From a checkpoint of a small mixture-of-experts model trained on Wikipedia.
Size: 10 layers, width 256, vocabulary 16384, 45.4M parameters.
Experts: 128 experts in each of 9 layers, 64 squared ReLU neurons an expert, 8 picks a token, a softmax router.
Training: a variant of SOAP for the experts, 402M tokens, 6926 steps.
Below are experts of layer 7 (counted from 0) of a mixture-of-experts language model. Rows are named router (the router's row for the expert), up (a neuron's input weights, with its number) and show model dimensions 0-255. Each number is 500 + 25 x the weight over its row's rms, rounded and kept within 0 to 999. Numbers have three digits each.
After each expert's rows: a language model's description of what the expert responds to; "mostly gets" lists some tokens that are sent to it at least half of the time. This comes from a sample of Wikipedia text that the model never trained on.

# expert 62
router:460456526515532531519494499519494525497476515545470450469521501457455510532493506550512481495502502511485476536486515502491552468545507505489516468505457493516501481520496507514489474483470509466536535475478482512463520506513507506462493463488479503492484500499475482522521459531488499505501532474454488487529439549526494463503531520457535501479527490492456498492480500489526477487486507489506492482454519550519517513527492506516531493536510467481529528490466477476477504465469469497455517457518519479508477555544477526517502467452511471480480461458526490488506549477484501480531516502469550524513501491475473509524481537459479468498455551500485473518478519543480527532461508480519464516490521532479501534489515503505491516523509473497472536537501503490483500522528477
up0:501521496513471548508476498462485531467511508506498493485473494504476503530472504513511488542500485522497473544509529502488484491440523528501506486502506470499526507450521491495480526473517479492482493529513489555515507463510519513510497465511530511506523495516498498472465537580517541473508507465548534518501494509466495510504498461494508513508505445511472442512502555530484521484490487498487510483492490507532516469469532558531498517532501462497461511523519448451465547515514491504499477483527496482494456510516503497516471517488529540533516501519478530557456474499489478494535541486456498466558514529495492501471518527493511494497517494506476493471496541516512494492481481546475475456533496514496503504484494534574531492529484493524498496477497490511520504431516563
It responds to: Word pieces in biology, chemistry and taxonomy text, such as oph, iv, Human, Kingdom:, Phylum:, and IUPAC or protein names.
mostly gets: " MPC", "oph", " Lemmon", " human", "iv", " Human"

# expert 13
router:503503532460509513497511487493466521473525484513515496515470486526507480465510479539475495510445484497499505473509503430576505478532541509549494527482495485527528466473544508499530504519522513514542512489501497498512473487481481481461454526504459489496493530491511492493496529512526522501532558509464497520539526507540523500491497526485515495518475502497520518481498492450483506460526499479477517502507456501501475498499512461542518495483528478530495482507484508516480510511521535483493461520468531480460545463476464465492517468547499534518500559487480497514526490493474483501534548496506504493448486525502557518513478486483489509491548515495546495564524494538467472526526476506480480500473513451500507470524527475501531446486507509524468486489537446517507466522468497
up0:482501506483455541575513525488530505519490543458492510501504474528479513508452512490525483494500485491527533535514496492486500583534479487563478501531476498507493480512465479544516501470500494513557521539497521500488459476477534521486551509465501507502459450506470523526500552515509481507513522483506508484516526454493487477497475497505467516494475490476479493506497511510525520536513499513497470485473504526487488525514503496485496520499536482489484510508520523551503456501486453550520557474512476485491498508527505514507538501551524498474466451485453509509478485480503536498534527481457477483588455506511501497494501480523524513509547480538463467528503520533485499489485494488475471496476505478478479519501482490509528506503489508507541495532526468508486483481447465
It responds to: Auxiliary and copular verbs such as was, were, is, been and had, especially after subjects like "of the population" in census text.
mostly gets: " are", " were", " was", " been", " has", " being"

# expert 15
router:511486560491532500544525538521485505512505490484450501488524512482503510484490537494459516474529518446545471491486518513475485522526491545509541477537524483469492545488476499499469540479483507508457488525535487514518521525486466541505507502465540540434485492474502474453511468483487507468491493497566510503547469504499485506551531551513493457457498460522517491517491496523460497499446475501522540495501497542521446478520488490516519467546516522500503499517475527514507497517500509539524521526464477500523442509495503518509521505530539533498510478518525525484512538455515516523476489490475533506512497468547523538522495506515471520465478515515529500481506491481509516462479526538523474524490517509482505507516505503533514462457502461525512490500456525519516495487483499
up5:484506506505509510476506523504515499532448525461506492547457479519494486511510485525537479463446468486513460497496505532520483495449514530506522501483511481510479485449512533480491516506508559482489456502513503498517506514447512448486484523477514485465450485467521509505500496547519477499498522500542455540495487481469485513545459491502499532495507476470454502517480552490532510504523516497494475472522499506506506508511520530553491468476513493528520485508462539495540526486460528480491512523501490460506487505513517512489507528495520526491517530507516496454445488531548487500523483490558504500478510488496474544461464490525494506479495504460465522450515487486532486506442544518490485484519488493495534487524465490502491490470515445464511466467437483479526509522558499
It responds to: Single capital letters or short capitals opening foreign or proper names, often in tables or lists, such as Petah T-ikva, M-ueang, St-inky.
mostly gets: " T", " K", " B", " J", " M", " Sh"

# expert 44
router:519465520516501455469566495487492525523503488474507500512542537486473505467447498477470507513478465471529485514540510500494531494466521449535511493520499517478486519548520508520485505521540536468501513514507499488486487480501532508502484531484514512486497528454492490461500507518483453482531470468533513489501468516500495481528443548539526482504457499515534474526507498485498508526463459472487520544482464522494512463463520491484501467515470518508547524487465530490524532517462498462488497471500510514473486494558523517484497503497570517437503523460513541501499498490493488497518512479513497532491468453479506523487464527511515469494544503470495460471519503485562499484475474537535464513476493521492521438522493510485511515486515485487538487474465507467502504536485511
up0:547533526515530505489506495510510495519456471495484526506505486516503497503497500495504476480496493499565491429545504497469525541486502467541481485499517492490458498482459498495524473479515511489496478506526523498525481489487449479462477554540535490509497493458458469479515482489479511533454478494483504514496516448519557468498520523475522501518499526483486499503496542483459433535462480517504490515493510494518493457493489483536510526466508442496490492478472545552510545500466477543514528461474554546479520477501523466482490514547502495497495473507470493483461506503492478558483500486515462472507485511502514491506476515528517526496505485478486502512498499463467497472513514497478465461466548528507497509550475481516472446493527486504560514471483490522481496481511515
It responds to: Capital letters and first pieces of proper names, often after an opening quote or bracket, such as V-f-L Wolfsburg, U-k-raine, "S, (P.
mostly gets: " \"S", " (P", " \"T", " \"B", " (S", " \"M"

# expert 60
router:457471538500464520456485520502439538465488506486488488494541518490479516522510487505486511495537467478472488515520443498514501514517460530462527523527478498532486475496486481490449525449479538502460510509491494481508480541543540525471480471479501514478492490510532507498504456498528526536527496540500495516500473556524496490499502498519487482520468508463509528506524511527458502489492467472475466477539521473510491499524491497485457523508494450545504518481453481491462511519508518523457508531455512463520477503519482485517521493453500489506457501497518504538526524467498512450521524494469519491517537507511462462513488498509505474511451502533483556485504499516494518484488495447477475484559519509550513542521494497513540459487463510501544503535515504516501516520459475
up0:531525478499548472525499534463486527539456511530504460512517500493464518495512492480491498487501510453503476505535497534510507526494507482491509518422498482547497495486483528514481538478498501531505480520466518528523478541526474524494494513450462506544451510502437474517521526479469533489488497490498516464469491465547470476497477525489474515505500532485543489537527505494498506518527493509530505485530507461503510496514464493491524514455540535495479477509478492484514490485527535502463497529541509511461506496500479462533509512508550501509489454467474476499504482517517485492424523534466469555558516473476483505490500479494495509531530492525502574492525494515501475473496531514524509482505521512512498517528493442467537485499493534514494503521505503557481456505497479
It responds to: Middle syllable pieces inside foreign or unusual names and terms, such as Muss(ol)ini, Galatas(ar)ay, Bism(ar)ck, poly(am)orous.
mostly gets: "osaur", "n", "iqu", " Emir", "etic", "ν"

# expert 25
router:510533509480483471526476497480516472510497516487552536531509486502503497472534542485500494497480490503510452513481446511500553481576488529498532493519553525478466517454480508517478533490511524468538494498543472527494499516534493527521500475493535500525450515476494502515541471513461513492476522493473498510537550485491497463508514503495451501506499525526495502497529515487527463486532457513521492456524504509569494485514488491539477515463489537522492484491500510511535473508488508509494527499463482508473502502492498490499472460495548485517463461458519473510463459510501547482527474542525514473496544549537537520480466525493477509498482457517519488502484509494502483490481509572511546523466525513551502499485513514533462462504472469500532492513482474538484497493495516
up0:476511505492512499515486515497539477511484478486443495471504480436509475524473547555517521499498522489475525487442525500486540512473521542466511505503489559479471497537496494480533524544507477492554497495497477480520480504470551467460516517500520506539518530485476521478438472511500479537522499487526492479518522502446496500495464512502475486491562488491498517490463473479507519487496491494506526471526541475524495543468454502479487479496544505519469528515498470503501487527509462506503508500550528481501436535488501528498477481517516540506523523491528509469511498513538464489519509506502516507485532515479532492538502503503465507542498537480520521452487481507519515474553509536475533500498499537477543437476484519519514510475474543470499502474491545495489474524500491
It responds to: Words opening award, medal or infobox labels, such as Best, Outstanding, Original, Women's, Olympic, Bronze, Genre:, and the before finals.
mostly gets: " Best", " popular", " Women's", " Men's", " Bronze", " Genre:"

# expert 8
router:510479505482509491525512494515538522534492513500524457522452474500503448493475461521498471515462504496509502471495480464513487478498471539547455492527471500501528496480526523526539524472536512529536514483479520490514489514493482507479473535466475503514503502528499497520506503509495512514539500505470468555520525522512489475446520500487491517525478522488494534512449534454441457504497486464484490511460506444511462487529505538494465492497516500512512482532513497516475521539496519467494479479538521518484506520493484488474525537556535510547501528501460474527494478532459474527551542538532478511454480518458523520502499458528522494502551511491499499524523493495487478485553497482499507525520476517497493476486533463498509436515491525500513461534565481467493482488502525
up0:480483475526488501502504524469456501541515478462544485489493460508469478520533507489503507486483518525513511495516508542561497497485506498479479470538493492472486524501481538472481534506535512488500445495482510560509490504521492512504478497466470495527523497522483503504507498494530486518456535506523513547502465504496544497486477531491418479519513442470539498492490534497530485455525553494517508544512501496468452501483554476510481524487479463487473505467467526522461467478528488490521515546510457501506458469483474522462490526470471522500504509502495494474513446470493532462545456514508515499469476503499451468506481500531577486509513495494473499464483518555519534505471528513483482524494487472525478506498467460510519495517522494504478519493500497498482500490515538
It responds to: Word-final pieces carrying a comma before and, but, which, while, plus as and however, such as purposes, area, polarised.
mostly gets: "\",", "ed,", "ation,", " but", " However,", "s,"

# expert 26
router:508521465529523486515467450500497519537557563513469563516501480483471451473557503467521521513514504495484471466519486489501489497498508526502512498505500470457497528494516457531553469445487502483515483475471508541502520512514537530522545509502521479548487511477510460480489498514548514486464495511509536498488515521513506522495504493474500490501483514527483518519515542544454507514528529492513509509484474489490505476503495495500468466467506519472564479507505496509487511498527511467512503473501472520490481502473545503474503498526445526491497494489457465448479496507516512525468487482560512479523491504525533482517453498511477467505479505518535519526521519471483523472522563458508525526510520524501515510488468538504499543546517498529508531512458501462449451514501498
up0:489487495460507477464488503516521513519465488501519457512492524523502514478502506531526515459501470513534491482532458499535490471519531503524518524458521514491561529491504487528451507506525514483525549492492471549557490464484524526533445470499508509534516503488512529475535494521482524463480531494493481487482483521463523506527453537519503493550483481498499507498508513507465484485501493500507540485502529487506490514514491452527445481496482426496505446513518523464480497439513508514482497519484524474514519508458531474476527466514520540505514477488493484511467495497495498503504512506475487506534482525514550504488450508496480498536526483500468480492494477518496470510535563477479534498554487539512475440570496525506515504513496479482496473488480502538511499482559522
It responds to: Pipes opening table rows such as Source or Chart, dashes in personnel credits like Don DeVito – production, and country codes such as USA, JPN.
mostly gets: "°N", "–6,", " JPN", " AUS", " Label:", " GBR"

# expert 36
router:453488509536521517499471481508526525521501452525526480522493461518507464462491503493468505515486498532515491500501528481569479497449508507531495510514535535517478477518502505512516495539514522477530522531467513506529466501526505513462504523496477465518513511487468491525513512495550465528521521492511515558521473523547465543451504492488493519536465510458523507507445509497494516465494462488469487500517434507481497478500520490498488474536501488473485502513466501497492496537507502469508492534492483497455515520442482504460482533492474542505509501460543483485543489494478471458537557490542490504455513563471502485469508506516533493459524536465487481487488547520508526506517503457496530513519505526515509510485526530531506455482464485469521492497529487521502459515486527
up1:477522533542503451501448503504450492486495491501544526460465529486504473501485457540515487469527519487508525464474471490519483525522436501474534476502531552524489497521517488481494546460514491502471489530458501492514506459515481505453462506496514474521491521504541503491509537519461496526518507526473489530517464512507508491503479502514541482507556518516493493515470554495512507501501471499480490467492510485518549464448481485550517491477445509475461451471490493490490498507482531516502505523474480465497529451521484495493482504542516465511541545466514540484528486537489480519476477504478492497514484471483486559533523499463536487474469469502519515494517455521526472530493484479450480496511507538503503496512506473524509493484511524521523512520539529506549518471513488
It responds to: Conjunctions and subject pronouns starting a new clause, mostly in biographies, such as and, but, who, they, she.
mostly gets: " but", " who", " they", " she", " he", " They"

# expert 48
router:480521549542503466491510506453529465464518529493475515481529489519487530504488529490498503483550511499536550506524521511507494499462463467484479471511473548502527528517470493482464524467511513507501511525535500518471530493476507486515508479461515527482497459501505493473501497536485520484551476480555528485489426524504471516521482498524522524476524468514472509515469489516485465492459492517534524517491538546537492460470505562484540517514535490540490487460470564483496487501482465508494499500497492487482485529540523495502503487495558529492475492474515518479509515461501555538456518500472449521516478514465486529514492488479473451517485502529541488496517489521534507470481506512491471536475491523490485504493496492481510503525466482542458516500536500458528482503517532
up0:517521541495492523461488506455523547526482481530470530533477522534482490498512515513495554523499479478503532493497509506522467492480499497489485473546490478517525479478508537509448486469517507504473518513475538461502503454483547482516466520518495514494527456484489508502511499484552517495558510529493500454550477520512519502488508465542493502494528528506482513554504510539494513476458516508486527510490470463501536440485513455498526472541542505529485510464491478487487502506469532493493522437523518516542503482476488484472490481527492505528417500521513507483500500547483491447522444568464509530499499449497476492452521481494508492486507485532533459516529537510496512514493491511497524515485497522537485520507511488448502474474502493498469500502504484531530488494513511
It responds to: First pieces of proper names and taxon names, especially in scientific classification boxes, such as Car(angiformes), Shen(zhen), San, Scientific.
mostly gets: " San", " Mon", " Sch", " Z", " Mac", " Ber"

# expert 4
router:478509542481504536477492492489528480520473499510520474500533495543521493477474493486491450523526518444487469523515533520505512515482486478507518535515497506508477509515493482467519467491488490523529517510507560497501526521445532488534525469499485515491530473547509502442518477517463501523504521530507457460503513526468493485501494523518477499507497505504562527513517495502481541513501457532488529481568523521482497513493473489464520474493511486480460529518487485536511497452506499523502513484465471515466474533538548537524509514518530467476533507543482499475512501538526497482469479464464531501555477470545536527492467487511542477476452525494482480521492465519498511513487537500501486488443469477453484517527551519520520498494486523488455522517504518467528524491476521
up0:500510472459507564492464515478454503476537481492499492473488559446498486454543518540512500492467514462517481498476484526493528518498463500519527496485494517496492511500490516505478479492508444515507514528532518461481534490462466526525510474495459526506478478548506538585500476490538502514481492485475459472521489498454503486528509500494480529512534532536477548493502504494507488483487507499511480449515516509497478513460516446490488561493478499486545516492515536483553514503509505510485522525457463539487539496540521456430468474513484489512471487495521495496497538484507522509495497522484503440499489462526531483479526520450469495475534502468478476467474488527489513523513496496492516510514524514504487521479507508527528524549472485465508502497514503512491517464511521
It responds to: Short middle or start syllables inside rare words and foreign names, such as Pemb-ro-keshire, Ekstra-k-lasa, Slaven-ko, Ly-on.
mostly gets: "he", " ro", " ag", " bar", " ref", " Bur"